Weights of a small mixture-of-experts language model, trained from scratch on English Wikipedia.
Size: 10 layers, 15.5M parameters.
Experts: 256 experts in each of 5 layers, 32 GELU neurons an expert, 8 picks a token, a sigmoid router.
Training: 491M tokens, 7494 steps.
Below are experts of layer 2 (counted from 0) of a mixture-of-experts language model. Rows are named router (the router's row for the expert), up (a neuron's input weights, with its number) and show model dimensions 0-159. Each number is 500 + 25 x the weight over its row's rms, rounded and kept within 0 to 999. Numbers have three digits each.
After each expert's rows: a language model's description of what the expert responds to. This comes from a sample of Wikipedia text that the model never trained on.

# expert 28
router:488484474541478473511504526510489444467509497508531525513497472493504477476496512452523495520511499513470538514480480480459515528515522549490486500498490469476505512554492473495554490512510514515535525532478534519513528498519445490510527500452522439510528528480469466533499475465523491492455502525522510501469514541536478455489490531484508484527483530492501551500496507538502506512489492520489473492498497492536489521482511518448526483469533521458492530511519465488548516446486466
up1:505492483495512450528524482512518488498450491492516507492497504483447480524517516460492492522508497480522531478483542522520473513526507518475519524560514471492534487507526506439500482523540497483469511517543519487490520469529535488449508512502466461466485498472472445533536498502476469496509546554490506514479531476497448549511486517515490474497508505500438511491526489533502483503515504531490535530487541472527509470467515507483517475475485489528504542506506461513500525506481451
up2:452531465500508519479473524497540450507490471505502495525506504481488504500515457522529504531526508429558498527521529499492435490486524491511532531480500494510482530491482504507521537500537501521526453464482507545483473510521493446465492510494512516485474516498509473522490466459537484517493491529490482515501490496518517465468442488495487520558535515538461545504510504493472525459492511487516449466532521479494488546478532527507492499488472532521486514512479523489498491515529497
up3:497500486508508461481501480492512517507504489457505446485502502548500496520499498499519506518510475444502493498521514465489506521526561523533532496522484532492477476487489502479482478491464509532486525512532516515508465503508505509525491510488504479562468552539474529487483492485511504512444488505498515513514472460480470457521493512521542508527511454497479500507554510540530523517500452529460507513469507441515526516458549503494514517494441467526460487500505546544516477494467514
up4:456493493486513522553518551541479477468494518517502497492507517519449503505521455501507498568458517523477513511471528470525503542543548535487496491498459478457525522480498490429517493548516494462521474535524518535489509488501478490483475506473453509486509500498492495504507509522472510487489481533515473483494567506502488502445489482518548499466513493465479468499500513496495485518494505518525526505507488482499469482507528509485501527547473450503505515519534452487532491478484467
up5:526485462550495476508464451503525475490444500494481492518521498507497492508497497469526512513525507476517509500469515494485489541478468521532472458523561490481515482495480508548478443504513513484453483492514483527494511518565535498528499486501505508471487479496478513513556532494469450548481504493498514517484514554477509560506506499514508485483497468518476540505520505481499486525538509484514492515523513470515543486478521473477502489504496498497431501512429475532502465519518490
up6:505483515498508513485462511533466484487474442502515516488498481498532470525491493477506517541443476516499496463513563484471534496504519498524458498523508499498484465539498535498485466535530511482523534476496525503531500470520507517494468472473514518513518503497468511475494520498500482496477467477485480519509512531475516510499509490487572508515520500434455529502519484509488503538477453463494483453519496503466491486520538454494513604493499516508480535542492495514493503521501526
Months and time nouns. Month names and time or event nouns after in, on or the, often before a year or day, e.g. October 5, July 1999, season.

# expert 52
router:489478518530540467492494527522519485452468475481521504510520463504544508492517493464537484500521476487470567475496502491498477524515473557481511510505490484442493498540498494472503494526494509518502539479520499529501508516494476518492486517441486470537524499507506506490505468470490500463464529492565515446500491548515507477495507490509455484527514514501514524512509483511448487487481492479498483521489462500556514489505495519442466480502576507525490504520457533525533519489522488
up1:526492550503527528478489527496497499475509516565483479457520515539512509534485483469512483503477457497522444509520467473527488481500525542508515478491479445487498504520493497510482480460491529491506490473513511500515527517484481515494483491465503504473515490502538487466514470529500476482473503496538476497517502525517470580499528480528473544472487496515498473506501497526479497554487486549441499457520474485540549482514501506470477523505521494553509498563472518503532471479485502
up2:459458510521513514510510525541511498470502509495500517486521483481466441512463518495513451472527532495497467527487509487540521488481461506539523516488552483479479487512468508493491517530507498493515509462478544504463580493522507477487517510475507525559494476514501509464454451488519475506505497490500520499534497520515505532463519497490496495482513466492526522494551505471493490478486496520491473496529466502489514498484494564530509484519545541474476499514474484581537529509489503
up3:494501467504527459492503465558488510512524515527480525504512440562517540476531492502491517513467517506485524480445517531483457534475461483510504501531497490515449491537489523479509452509429495506458488497497488506499495514509512543467468527462464472461495487504494506492509496479463502478482561526575474487538502524497514482517496515509488508502513464504506482475517489502511514499518486523540503557486472504509516457499513515512474500489528518527500487515476488519500481510553473
up4:510510503520529467518509507493499469462457537495496500475511526449495495503547458493503513520487507525515561499459491462480477509538488510490502511512493526488454498526508465463517504468541493534523500496497480500494497466529524469529519538501511454440471476493483468472540498482522447478489541516476506485489490495516503541507487557516517508498500506459488544480498524483472465469545472492518517509473482467481452467539523495514488532535523456507511513493494519474486549495476480
up5:509512522503459497486518504489533498490507477484498465529512502499493496474470522466474509424507512557451532490514516492511526525507500504463465514495474450558508443555524517503492456513467450505551508527503485519486447501509506467515520498449477511524506468518496498533553493507512490510486461505517508481502506496458535530511509500513489477556499517509457491537479516499488490499522456511494511492472491481540507520489473504471478498520500525522488524485473488499530494468564486
up6:527478501494514516482468498489508464472492496546519553527482539512530499502506483502546482501512476496491482582475483542515503511494450508520514496458483492454463522531514504495525507516448470484476519482463528506526523459522505473522445499505480506520514512482510454473496460486452499447462499482537508495528478498508492524499499491482508489464483531454547505494549492509463522516519462512489472542537497487530520485510509512508476481494559498506522492531500504501510537526507475
Sports and institution words. Sports and official title words like League, National, World, player, plus continuations after a capital letter, e.g. Some, Six.

# expert 42
router:479457506508529473506541508485513507462499478523530510472532485477486486486528502471527483495510493522472550470510511488471497538512464556494483495528463456475529491473479502470483497527505521513504505481490478496531502536513475512485478498476508459509513548510475466519458471478483511511482514519550518497488506509520467453516486507480515509564545521511519530542530472556455481492480480480492458495501487528579528516497488483464515478483519509505493554461495503500546488501497502
up1:505525515479553525476536523479520445473512508537486514528484501524496480473499504494479461533517513504445505528461527480506540530515523468460454493459534513495517485512486503526474481474487545484509472443494517513539545479482507519506483515492506506501506521448423562505508486519508511480508470454510507461461488507467499504505511475489498503537509502476493525502501508483495501478494518507532506522510517521466495505512524515468485506508533526511498460533512536493485583469509508
up2:518480536507480542486516494514514482495481473510484502476496494514498523455512466510533491506466518508510500496552514483542450475494484513513493459498503521488540510511509513515461472516491524503539490469490483535539497482512483521486484503522493490532503478475541492477498508483486432509535457477500470490546547498522505525475522504497474476531504531515496535484462490502502509509445483484484522505491479513506503517501523525556464440459527555452527551488478514534489569521503488
up3:486484517466491475501503511488511482527479530554508497580516516504514485474531460497520491511503538544485514493509477470521506518560521496503497498435514468514511554484459476475464496457511480504536465514479530495492483487513514490525489509511492487510513469494472521556518487519506471484520492467500522508507485499529493510471490462504499491513447540485521484543518520446470511434521492521482479528533518500492444520502504537492498497480539496492493554498543491461496468496500480
up4:498499524514543462465488485507451459461450495490514510479491518512517503509495486519518445539520538472514511494512502489484474500496459548500486527506487523510471449525469502465500483504561527531496537520490495495488501510543479448481514498490514512471520537539512462524520472457486502527467472523504506476520482503467504489526513505498509485473506495529543523500502513543465484530514463494482496458475496522538521492530544468522502496519520501529486537508500511458474432471544500
up5:509465484499498543502507456484510503484518494489518547479531520495526527507522486495535485545516534463484512485475536511494443544475545493508515527536484479497535466520523466541509465443475478485477507505479481512485462536525496500527492512480499497479522496491484491498490532441491494500518446456515504516485503519526501531508536461503476506561494460536513521484522496485534527488524494524551474521505503465511524490485520464503450498471498571506481455506499486501483504521513497
up6:472497528509501448461501491509480481462506461485487508498510521513476515483533485492479508440439514516485511472533520500502538511471521523539540426512516465498517449503492495509488481540448525502529519491528483544536443521515507500552504493489497477502516487501503477534481519490498495458503479507514494542497521501484502478541529489472515515517506472500486528480501495577480471515491488545511525480515499481541541494524549494519477529507488512484513517538462521504514518533482488
Place and institution names. Pieces of place, nationality and institution names, such as Ch(ine)se, Blake(town), New, University, City, League.

# expert 60
router:471478469517534505496519487526500490483511493512589499499506445560543523492512526485535457528482474514495516510512520491516531525547523524473494509492497434439457450485496484509483489491462504543550506495443528497488513540479487478499517492462532464460525500459498484532497499514515502529453482457484503503519530498505465484464515511476515489533549521503497524490523536494498490508482490515479480499502476469528517520492506501493484525492502528520533511503508473493489478492527494
up2:520517505487543454510452515500516518475453544503480470496496494505493513457470515478499488496513468499532486538534512511514547515500518515523480506479481448467486469508495511510501517524536523465533501465508519537503514526509515483544507496465490510500481478524442481490494462546497505449451538512483522443514505508459499496513493531559530480502512504498509508484516463524504492512490529505452549457488494498500527481494505562487490533501513480524523492510456472518534531462483481
up3:511490498482524495493507538519532475483510485484516534552506491491522479468471545489491498479501494539471524502510526442498484514518503502502496525541522444502480470504490496476482508432493522555512493487492475458517555459480517525490496465501460499468512509465473467513502502501535534492498493466515505510530530488510495508475508498490557505526538474476523479506535446505526461450502504500486501494528505512521506554524506484435479510501496490509514569508514481493491502466551522
up4:504499543470546501516496482467527500492496477493484538492477535515515538486543477507514473529486495554476529441512493515503503483492524505515455481524489479502549462537514494485499455533502516468454512502479528493510472492465534541495471452499481483526511467538510471469460505466528504496513499499537518507487477477504509506509500460506467473544501454542509519499519467524479514522514448498490473515466511490507477538508503499530459468553479474543499493501464469503514529535505516
up5:531516522509466486512508500525448494501496492510501494518501482507472491464475524482498501478483504533475470449482491522516513520540452526522471524475488468510511504512516505497517494494484519473541508473510537477543473498504478500469522523503539491485516505465516521468548484508507519518463443479517507507502514534473457470467484481453520507504482499510489500507537542534499519508506549547527456506526496549522492552541462458540511494501513460508549532439508512482488508462470506
up6:544512485485500490532479512526511466475484485506495495507494507503502479470530518477492501523481536544495492490469505482516561511517449521541471464531511505495521470515491509437513465516500481497504486529526503473507493508524524499493491503478519452497490480478463507480526487474544484466479494498533511489495568507477503501475462540496469495519509446468488482507492524517452476476438463572530521515516515490526528499583493499483494493537501488511518527532518491495510482490460484
up7:484480521520473447497509540514488544507502476467520469500526509511507494497474512480473525477492495506498472527537527512493509536522487515547510482517469467478486500471518499518537483574484500431541516531533495557520522496509541460472480482484482436483518473476522486484538515467503517507489478470458505499455530535477455503492461510509533457482527500481460507506512511520509519476522510496499526486531538506518509484474508470491525548529498517481520517466532505495506497475472490
Possessive apostrophes, ic, articles. The ic piece in mun(ic)ipality, possessive apostrophes as in song('s), and articles a, an, the.

# expert 1
router:490476454516536478490507500495497492489520522507565498485551464530497525467501476446499474533526480487520531503481484505499500552501542519514515489519499473467500464532489492496478466512497507538557525497513514529550473505509503469501473501486526483524540520440495484507462456493525517511503516501538556471531510486508457457473490500524483471511514486456502504454544498496483528507480475500489507518472501496501500524538498498472480486474502505515523510531526460503510491520560442
up0:529466517536526519492497484507527522487496520464520460468478493515512465503479535484495500480518428485488512516508496504530477480462486510509504505532493448504508462506512518533500499478491513547493544463498514478524520515525503468531478472496486506548487462499501471450488480490539501532499512472477499447488492507466514488524489543506472526534498486506532499488522529451446546490470533509470519475542524503515537503520522538517509491484509484514493448506424509536514533485512494
up1:481502471455480477580500484525494477499545476513479524494525484490402471478490513480523510515499475478512500493501526509508498513505484522521480502531507544488480499497495498526508458529503513499511483486534463482515522530504516508505466503515486493517516489496505555463491507506493507498515505490522510584482514495514481490491494473473541464513492537452525476500508476490487475506500474507510516519559523486500543487498515521481498504549543461509454458494558544463513487463510494
up2:497522476477517468509497556487540504503487493461526561502527489475467518514483501506512513510479501505511503500524509530528531539505491494548477482514518559511492510546555519499475519477444512500462526470505526497550476470508496491528510492497493499481482470522461552508509493445491517470469500538524509476508491482449490497504537500482491482489492503504453518461507459532473503556476485526540494511497502498514480557491510536499448499515537473499488490487553503480491457500495515
up3:495483530507535529497527536502526505496494498516479515507486490452509507506511459492555500465500587511484514510501452437493499485498526489504528509474518580499539505495513487524486513489533513508476499522461475446491522512506477497518495514514488509515515485505495520531553483468515478514511465487487489506476510508548504466550524506449525503495523507452528517457483468515502549455523474489530481488515511537484511461518488493505499482472569474519505486499495500509518514467500476
up4:500476512543492468504515512507515500487512504525489486503519476509533480509514462501460466519482503442477472511468483515469465508517475494539495506503471444507480472516513487512506507518547523498530543539514473476538514514535468471523487466514485508454555518481534504556506508530478480514526479480519509538498476519497470534515481520502532496509493537499555482522509500508454487485531491474444477478471505543506484480489511440527505497522540515463492522485469532493518497490562504
up5:514495490538466493497478506455477487514495485497534462509555499507461562490484501465578504506468490499496493507499456490535522509521477519475517480481495518520520512501475489495521499502495522511521489482502510561465525495531488512487516503502531487532500500483448519498491505476470490528483546533531486490477516460473466492409495479497477465498501518530489501531490519524560515579481495485513512479489474481545470484486497530493501515449469502492515522499516485501504467510507477
Colons and ordinal suffixes. Colons after labels and titles (length:, Note:, Crossing:), plus 'th' in ordinals or Although, semicolons, degree and second signs.

# expert 31
router:511507503481557499511527491519487465468505497526557495504536484525528529452499461459534444503506493521510518523530487495510486547528501531471507546501498458461493499488477464510489480534491510516516517523448506509503506486505462503497461510490514476499543480501469495526511471476497449492476505487500564479531494479529431483493518485512503505477554523520508489499525522518521503548499472497495483490486474484538534488516505484520450499462529494511536539503543505485523471481464481
up2:497485447463469494531499531490502478473550486469516531471493491451455543487511495477493552524501539498505522486457499522480472513485493491489495497530551540459519520476504449493488512517504495539521491516487443523469476480475485518524544472478523497496498512476499468550464499504498493502516549501519553535528475479487510465511487444529472479500513480465532503467470522479503477457487479495528543510540510496492464499530510501478495513494482501483500488485525498519514538501542480
up3:497498536532520505467567513520537508507495489513508530544553509498521528516514499524514516491523464503494477487528495500461480530525515501477520506485430486499485531507481530513514496508515536504484482507474535535484483496521501518484479514517520473469441463527521486488514530442544480488491490462498477457485499490498463512474481472506451471481501507505490495534490570552519530467493503490508460504513485547541540503510493471533488462482455491455525494509508516521476491495482498
up4:498503417506443489497470508485488525491487485519482497523492424560474509471499513492480497492531505517508505503475485451493537534487528518489475505517515506491474499496480527498481484488471563515516444484474459495496527511472493536479483469499496485511534503531515540557481497526480508499512485476531519535509490518495487500498556509492505515511511520490542496505447468482514484534520522489544493492519479483452505501501527498485497538475478580489448494523505486522516499518512495
up5:487491447488505517537503548493472529492484490524498448491461464523473512487513494494479527486505517513546493550502490488544512480507516506517476498515517512488527495496507518462507520524477524497511481502516511507482515489491476514489532483509541511490453493477505486526493501466529493550483512523504506509537513506526467444467468502510529517504494522508513508487455508457499511470477484505510508437569464508445467571480474495466572516489506497467483476486489518523543501456474514
up6:505484487466495504477467543518493465506507521527497558526457486522491496481509508508544487495496455524505505499504480484450501484557446512484479505480472516536527500495517527488527517499488522517539531485492477550524435490512473551523462527507532496535530525503512474480482465525492487491501480486498444545496525509470507468455481494513460468515498495491495482510468510484494495489477528467550525489476494492485466497532475506520488455457538493482528508506513475499507563519530504
up7:465504431481495486482533515513475532502472481512535508501514470494430489468489464507533480515474489532492518504501509514488502498497479483507405516512530489473491495489498510479503545516477482512484548491503534564510490483507493450518450486515494509476502504482491516540548508482495489498493457507504524487507530493530535504476475453526509532471531479531472506490535457507536512474502476500512466514504471505519457540523483493486490488506473493500503508567528513506452522516512489
Determiners. Articles and determiners starting noun phrases, mostly the, also The, a, its, their, this, each, and 'the' inside words.

# expert 20
router:520513492476505496522485489507524458457485482531530486464526556509540491455483465438494453507510500495461539487533526513522529543514505547496523522499483480470518464469471497517516469468512511521554489491484471491502543484514493466485501446445519516535540539463532479533483463459496517479486497550505519483484508522510499474496494481498492515531520509502510497465485516503453503528519521495539491497516468468477521491486497517485485487492531508506541514510526495503529511481545463
up1:536494508501517527467508485482508483503474488466526500538477511493524488520503465473516459481497460498509513501516464503491531476524537528493491556462496503495481531513516478530496513463502467525461498495484502472520492510534510462493470523527566465519507499489503476481491479515501468487502483490475508499505456499518485538502479442532472496527464498485497535529484489469454481488466499496525475493530560535506520483534488529514478493451510541526566553568480528482491513505513503
up2:531505480567432517544522522537491503499558485478530488502525486492492497500484504496493494450467515507518489522444553486490496509509498521511478488484474467480501483491519504474482467543487513492518489532532478510495494493514526502504522459462478484544522517499522503532499497530492459468503487488497492518488523523524477529482498481506487484544500504467471491530470528513470472477457488537490558502499498462518481500513514530524508563536500543509497528478540493510509525454534443
up3:538502503527518505477503510434488498508466489520522483490509471507478507491488545463533503509493494488498487499532530499479529507491469509489528554478484506519450521503525503494507485481484491535547465460495522486507507530474505424469478513491479512494514493487506492477504455494498502509472493463484523527489487553469480502529556477505479512488521570508522517543513475528478506480504483452471486471500486529522465497530499450476479544492537505512517497491526555490476470462535458
up4:537527515440469510516487535482519476480546490507505520503531494499504486468529462462499477492537496511520488514498498489523507532497546497526514482460515506487522508497535513503480449481466468509561491524507492494509474494490502471477503469483537504496525525460516502504522526492517491523482496548495491538516479476492499465525574518505477532483539464437498485442477502471481531500497458517550494462504499465507532490493519518474466488505513524471529481514490537532522503502539455
up5:497540511500495543491520471483512492481520560532521575492539484522497520511516463476498485540523488478517513495489508500474521502488510481514490467529534496503510527503485490521463526459483517507453477515473488495549518485480495478474505498503516508461510562532497486536504476452510480541486451517519543510493486478493501491507479516481467493504515501468505506455527486484509540513500450494521426494542483453495491457497530476499529447497537508456504461511470518510482488510491491
up6:461511549464526488496494487480424467500455544516495505485510523516486531476519465474518482509532456509514483477507507542487484530494514523482515494478473507507504507494520491527549462500533527536488479502495564529493500500518502471462482546479489525500513495532563506504478472471506501487507474485486558466525524491536503452484513503492481531443485514517509514526527482486473511533542474522476468464509487494502549483507534507502503470520509461476510515528466511467498515520513485
O-vowel syllables. Word-internal syllables ending in o or a, chiefly o after a consonant (Creochiton, Mesoamerican, County), plus lo, ha, pro, so.

# expert 23
router:474485492514520493489524517512481482441505518479531501547515488512491500423516499452515461497520451524505497496494472537503552530498482528522500476500511448497513502522500470476496500523527490515503537482475515516519509526499464479485514465454507468534521533528504479507495506467518466502466506515542504511492513563506483474516499504482523514562509528492515527497500465528477490460498464483495438487504476484543510525467519530479517505486544521457514529478474489542529527482477488
up0:471473526498513509513485519537461471467535584525505505517544479468500521537495516480456462534531447515517508504500492514512521484535496506477511524496493433483473509507495502489456504460514531557485495476487513529492491488504514545471542474484498481539494539525532470492478491499489467513487495519534560520502514532482484509494540458494526548471516472524473479456475530494530489498505522467479501499519498507470491485506481508513519524487475524502528459465522494497495502467498520
up1:479465488515520483449495517508496483492516471518481452500498504554526497482495460515510508511531481468455488529532502513551501533489542487480474470531461503518553497511506542503474515503442476498551509512515513512559504539513497494502490515492507519530470518477471480539480496525483492503498499499466461504555539496503520462494468538529547465513471516483489493495447514470535540514510514496499493472495519506529508513502479504478486456459521469484465497458458516511522510535485494
up2:519502548521521477521516454477511500495500473495508554481506506529497526468500485475517498449485472480483475496538489530500505497542498519495493482490448513488489503511473524442494519495448507532500509485509542527504535490504493502517515524508458512500494499508502484513470502506511473466524538516538482485507505561541461468499554494519508513527445533463482473489499450460472502533517479511479481462515475508523523547505522493487479539452512524534490523534497518532521543541488470
up3:471512465493515478488503470494513496498506493529527504495512507526518508488549509504593520505515485505517488483482516516545502500522502499490556487498563490500489509533465489515512494498513557534463460526466571535501497521488496486499465451500516458517504490491465535506506519488490491499503480531534488498471489525525507463517475485517512468505462527437470530496526479480507512501503482470507501477543502448484513480482473523456491542535496463522529497486527505498463480490455481
up4:511467509519531494516475493490503460477474499496516516500481522536550517501557506478509473497533510479515500521464518457437509551498482501537525461497492473498486470496504497520486493471511527507505505475496501483477525513550471523501515551480478459439465480539502489496511501489504453504479537503517532465491524512507508511492513487488498574536508517517506496445509546487554487494503491498511501481511514478496525503454548498532526507482458541493494441525463534473500500504478492
up5:471488476470486464478501525522467498486477506519501500487546519512511458491487501473516512507535467521453498519499457453534533489520491524497500519485518495528533538491525502533475492496512495524474465504443481460515476532504530510515461549465496511552536518509475490550504487492527453523483490491509531506457460533453512477517461495490500471513535514442501507548499493503474510538497495513483487471508506463515484480497490529480496432551486525487517526492533488521506524530505512
Common nouns after articles. Whole-word nouns and verb stems after the, his, was, such as work, film, team, title, author, published.

# expert 44
router:525483522465550492499523473525518458464500475516531485505540484517506552446475506436522457466488470508491500498541494494519512512534475549517523499494538465489476481481508457490494487449498497522509509467463513513511550512501464482503477493491539482488535498475471451503529490504520509515451455509517503491507518538525471497482505497468521500509538526502513488490510523488466510479520509501523470515506472491552531516507483506517501503483513536528573487524492515507544507485543467
up0:479503521455529529522509513515487493489518527513525522554528539476469514540484484473475507502499531520494486518487480485501502531503524512482481523449507491515464524466523529504461529503510501511482494499476531530469505471501504515476466514503489499475493477496550491462503511451525500481483459496518560451506520568560482499472499502491511527486499459484532487455524492534500545467502459485505516522517490522515549540501500466500530496436487518506538472479498470496510483488522460
up1:519504442501470519484496505496482453507480499513514452502525468488540512543513496474496505482483509497558512485491525489511537505481502548509541462500505511483495507488509500488533494510477577498513469497515510505466489526452534503497544463519507485475500495509481503441514512409517473485482445503516448471469525513466495481471467524460515485517502469501465506521470476485505522492532500484547471450489484496494501486501517502471517539518490521484491513525496497534520526478523518
up2:488503511522516460480510509494486488519472508522506523458520501460465517461458501457508516520513512499464494540532488513534576500487499507509503468470476535495486503496472503494532537517456502563550501511503509559508517493470495459497487535482473552481495549462480486546512477510531491527515506495519509450493507510469509423473479509497497521499491510474508520517503466503480524508491521523523477501527440499516500463499504498466499510494495517440508464511489500506533523493532515
up3:497501522521507491471506505487537497485470492512498491481502493496489547460498497500529551536428450474472521498501496532468508511512483488472502478509481510522457500488542527512533519512463491518508495491497493580568535478499499491556469524483481522503487503493461474538496481488513494492547478508516468451526503543494549502472482506497491498522488505501529502501493494483501508482484485504510549488499490562498541480441505520507493474486533508476487498479454506533514552525534512
up4:513476531472491485519454466511469482508481483535509460515480501488504516476496511471504479471498521504569503519531521506520529506514488501516516447530509487506498487499447508504542505498530504512499511475499511527477498569477516488510498453500563504509508484532434509498483476487482473504468494496479516541523457530500463474493513574528499495514485536518516526519522542514534509514487535502495489451484450557502472476451467498499526534482510497491500493469474484501489506476482470
up5:515480462480511561547546493550520510485529527537509490514497487535479522466517503525536491482556537500495497495479487457500493499431504499494507483530507505519492499491524505524514503495490501466474485515492440484472500494511523539509463511510491439451499499530502488505511466499505532469528490502522547474519500499541475520476454496497510503488531436515540506479521531511510470482516513527487504558471507493535484530480477516519502461469474517500522494483515507543481503503540460
Articles and possessives. Determiners and possessives like a, an, his, her, their after verbs or prepositions, section-heading == marks, and word-initial con, de, se.

# expert 13
router:506443473518522468490505490489511476481496470517528483465521516506525512481520487481501436514514487469485512484535512476507505547522496557490533492523488501498527461492509496500522502521492520543548503450489495534519510501512458479530501470437537519501546525473476484524483472501467489495491490481533494501495492566504477455500496489516519506535518537524521547478495501544512510527507509442510474495461463509503512491477526492517499492473525540495538505470501496492512458477512429
up1:525450498494490484496521501466451513521463508525529496457524518487506519507502520492535507478514437509482492516493479511526470539497507531503523511484476480506577555495496527499534452472474525498544472482527501543486487533492464517450450507493512513519493534485528497477493504495489559532480507494493493507498486502492505484473530509509452473505492529502501501545471530514450508504507503471528472430502460501511510536476506497509506550467497528453492501489480528502514487518528482
up2:518466530532541489524460489531519477504520492523499514479488476518551492483506522503478530519456494468492513477467477511525448505478514522440493454496520504509464517514526504506438414494530480471519481494484457490494489486500533517522526526501496504515490528468496495452528497478499504532539500523486460522497499497481531494518501451494472504513515539484526476512490498496499517518498506456493471555490539506497558523498523528506471501503533523542521496492434500498518492521531498
up3:451505545470544477503546479530532539495426497509512510500493502471474513500506497506507524463495506478516504505527478516473482499487501499483502552508483501548507492471508491457462526516472505519473517509512483564483505445462525495526475512491477493496490469505493497553494486461486483502512487541517501507501506497497487551521469483460523474491513543499438533480503477542492481453496484536528504532528502513471493460479454509507471491482552499501540502519510495524508529542481517
up4:521471482524493512523437486498491474506519496506492503479500516527500521455476441504527480496518487512475507457537500461517490515472477494481487464477522483512470563484542512459527459511450511500524527495486518523505509494523488525496504511495463497519528525454462465488500476522492487475496508473474489524529527503498467468455524494522484486564499517501510485524483495485522516515480501522499547467499497503528511548508497509473468551471503519411503536529507532495538474505520502
up5:482462515519514511543489501477533471499505452474499516482488554501486520526509507490504483519475499486495500486516522476501577531478540551471487492541449509520497532497492481488457525514469473513521487495501459516496508518456468499507530481488525498509573479497487537495478498537461516523480499489578501526505507471506489499532524459478518496505462487494515533450483489506507482520442495512483480476478505517498485457506543495483478492529506491502506556528521531510506491504531458
up6:487465510523491494423537474500511478499487497538505509487512485537470496481484525494516453532475515483524527468488531482478511516474496483500517505518525506511492499499440533492528489494504515534554506476467524507518510486511465509501462515469545527472533540528505525544522470479455464556510468495513514537524482476493491479501485504496493506501506492469565491498478521518522558478499517494463474451479480542501504484523508484521532474496495504445506494506516479466504486481548453
Name-final vowel syllables. Final syllables of foreign place and personal names, such as -o, -ka, -ia, -na, -co (Novogrudok, Lanka, Riscova).

# expert 63
router:507491495485579513509529511538509461465517516527523491520525518502508490473498476490499494472495521489487538511488511489502501544485486528489480495473491487456490507536553491480497500498488506533520472476495542528518483505507430504494501461488512479479516514492495442536481466481517511475489491510492511486546511549556476480471486467517532468496546507490489517500514518518499536467469495501507485518523480499510527518510483476537482484438478505504577487512471505533545507474534444
up1:510483524524487456503456486485499469475497457515524524481510484522509515502505538474501440490515485522504524509505497493487517530493476559565549482524504463473509492536469445468508502512513485557535536500497476548512501513507511487489528502476531479481540507468502517483488452518523473515488483504502515487522502517481458496508489535507450498511532516509505519500498482542488488546511513449478503480481451477525472492479530534470457540519522512482473552482511458516484499518486479
up2:486485498491496507577495502524461481497507569501521505489501449514470526528553515494503500515443474508474523523523493509531506500503488518458505519492543498477470495505513490528469498459465520508494469494494467469460484551498510536510480455491484516536504537542487473519530516514505526484518527481480511493510449474476435478489508510524522498500547528462491480504526483483523466515530491516505513542487462481501462513505515527488462486504511479478496460559516517514520517486497465
up3:481515522512526494536478498494510460482517523518503549533507540505528496509478484512474513481435514529494513462460491516470478504517468528495522505499508479496497528475516483481514487500499544509504487450428541468498471486535456539516491533490503468498501495456525505492498492480476502488494502478496503469500535496537461475508562519495488493504518515464544467491487519564463534535454490478472532515515509516528529487507509505566487457518513484528522492501525500489530464474479482
up4:533473508530530490518466480527502474486475506457504506525498517488518506515495554493495492492524487518509539483505506512527510494453546507503500493536474468487441510525508497486491506549546521478468537493477483481492506523485517431545456443496499524481520480469494508529484516579485485507505497483476516524501470506491499522517439471491481462513493496541544517529527451482515505485478492488510511479488488509495519550450502501439504506474506473517511501507484455517539514510512502
up5:540511498554500517520481485519531497483474536508511499540530554490443507507479474493481488482495525533477492504478512525528473484544504520486528465480533516493496557484485491487450531518485502521502499486457559474452546500542508501500487516507489485476500516521495498520513505466496446486509450507507494474466531508521490547491519469481499529482524507508560500473505459468522482516505478463534524517530503511537521512519496494473508476516531483490519488480482510507516474433481453
up6:503524519517445507461483520515494471490524481509488444502456498575483477506456505507495477497517504514505504474480521556476476477527497512483484509484496493489499498525556507558506484537456539544500507525496523529501501453466487541497515491474517527537495521514485506517463452494507493512526483464491496487499481508532501536498539462495483473509513492569475531526478493531480536495475515485500537549476486470508478468474474511468479509547501530490497531500463506514528506504485479
Line-start headings and lists. First token of a new line: == section markers, list dashes, numbered items, or a capitalized opening word like The, In, See.

# expert 39
router:496486510510514509540492528507468471479484528529542476527523509478505496512512505457505468500496506518485522501476508482482502546471468583525486501493500493436527528548523508505537497511504510495535484474518482503491504476482495492475528490471489445503564511467491482485514455444496517509455489504511499464477549525481495482460503521482516476494548492500508531516524520562484489514508518468523459493513475491509485492507546511471491537491557505542498496514510481505504486438502484
up1:521464478482514476511495536528473473498464505490502504524496500546515445510499521499508492504496458507512481555502484508497468508485467513506478479502423481506509497502504498518551476509477486483484528439539490485537498496491512549508480465517533445527488508533486503515497460495495531520465481515524528520497504511500472480433477485468519536511502478559485525498514517480510502557485489527531484488481517472494493490452522514466510526502527549510526543522514484466501526459536486
up2:514517503502493473516450460510492490500486457504539523494555496515511521504463466467480492523502533461483496524424499473487501502532468516507528464507529504486448481555486492477522513480497473527519504538494486498480446508498523462509513535480489509482504510528467490520530517539489461512532485494508469498457487521523484496508519518511505519508462532481496499528543477501510529551500495557461497447536530460517513515518541503466507491554494521508478478507479477471503516491507467
up3:469522473525492502481467514477473458485511520531490532534500520535449494499542480524501484488479478516465506533507525491491498529485461511507495509497491480515459470486459537486542502477487489518529502480522481533502515490526537474490517503479500498483482477472490533531487490460528485508483485479518532512491474519493495508492484520464511540515544495456534512505540505555534476493454466507480509539487490475491513486472546501530458529505518537513468564540561468536490467458508507
up4:518482552494517508496492506482459481498515510516462449533521523468479479480505533467514469516442508542481511494478484532497537510548484524495504499494487467524528508572543511489521477474487467486498461484470520500500522481494512497518498474497482452494501492496482497507507494490492502550491503458518468482487589535546482505465507474495534553496512500491469537515478535515483514486499456485523493513484513587498497487537492501519489499480496530501493517487485542524504509493474486
up5:453473515511501489487482518517530496476488546516506509501482507493495518506509485528532498524530473499465484501527444437535523531498535484500488459530480489490513499513502497483550539491518513469515524533504507491479534515468451469521508485507483508470500465540503491486511482496464504441455536552499473542485481526487504496513485525469517483512532504492472479490507479530532513483530445525448462503529498473480497521474510538454497529485520483508513534569484510508500518479466475
up6:523503490494511509511495537538447498490542490510494484454521532495519496505485522475520480535514520512501492500552529466518512505503543484464525501466453472465490505444513479505509469528516456485476505508484505529502544476500471465512499541509517467549522499480441484490501494487498505479509487511466495490497506478502500484508508474530492533469484554508539489527559508523546521483498509497499501548476465504514504448500488492487476541464491491478453500495549557547537491477487497
Noun after "the". Token right after the or The, usually a common noun like same, century, city, club, following, band, village, or a heading.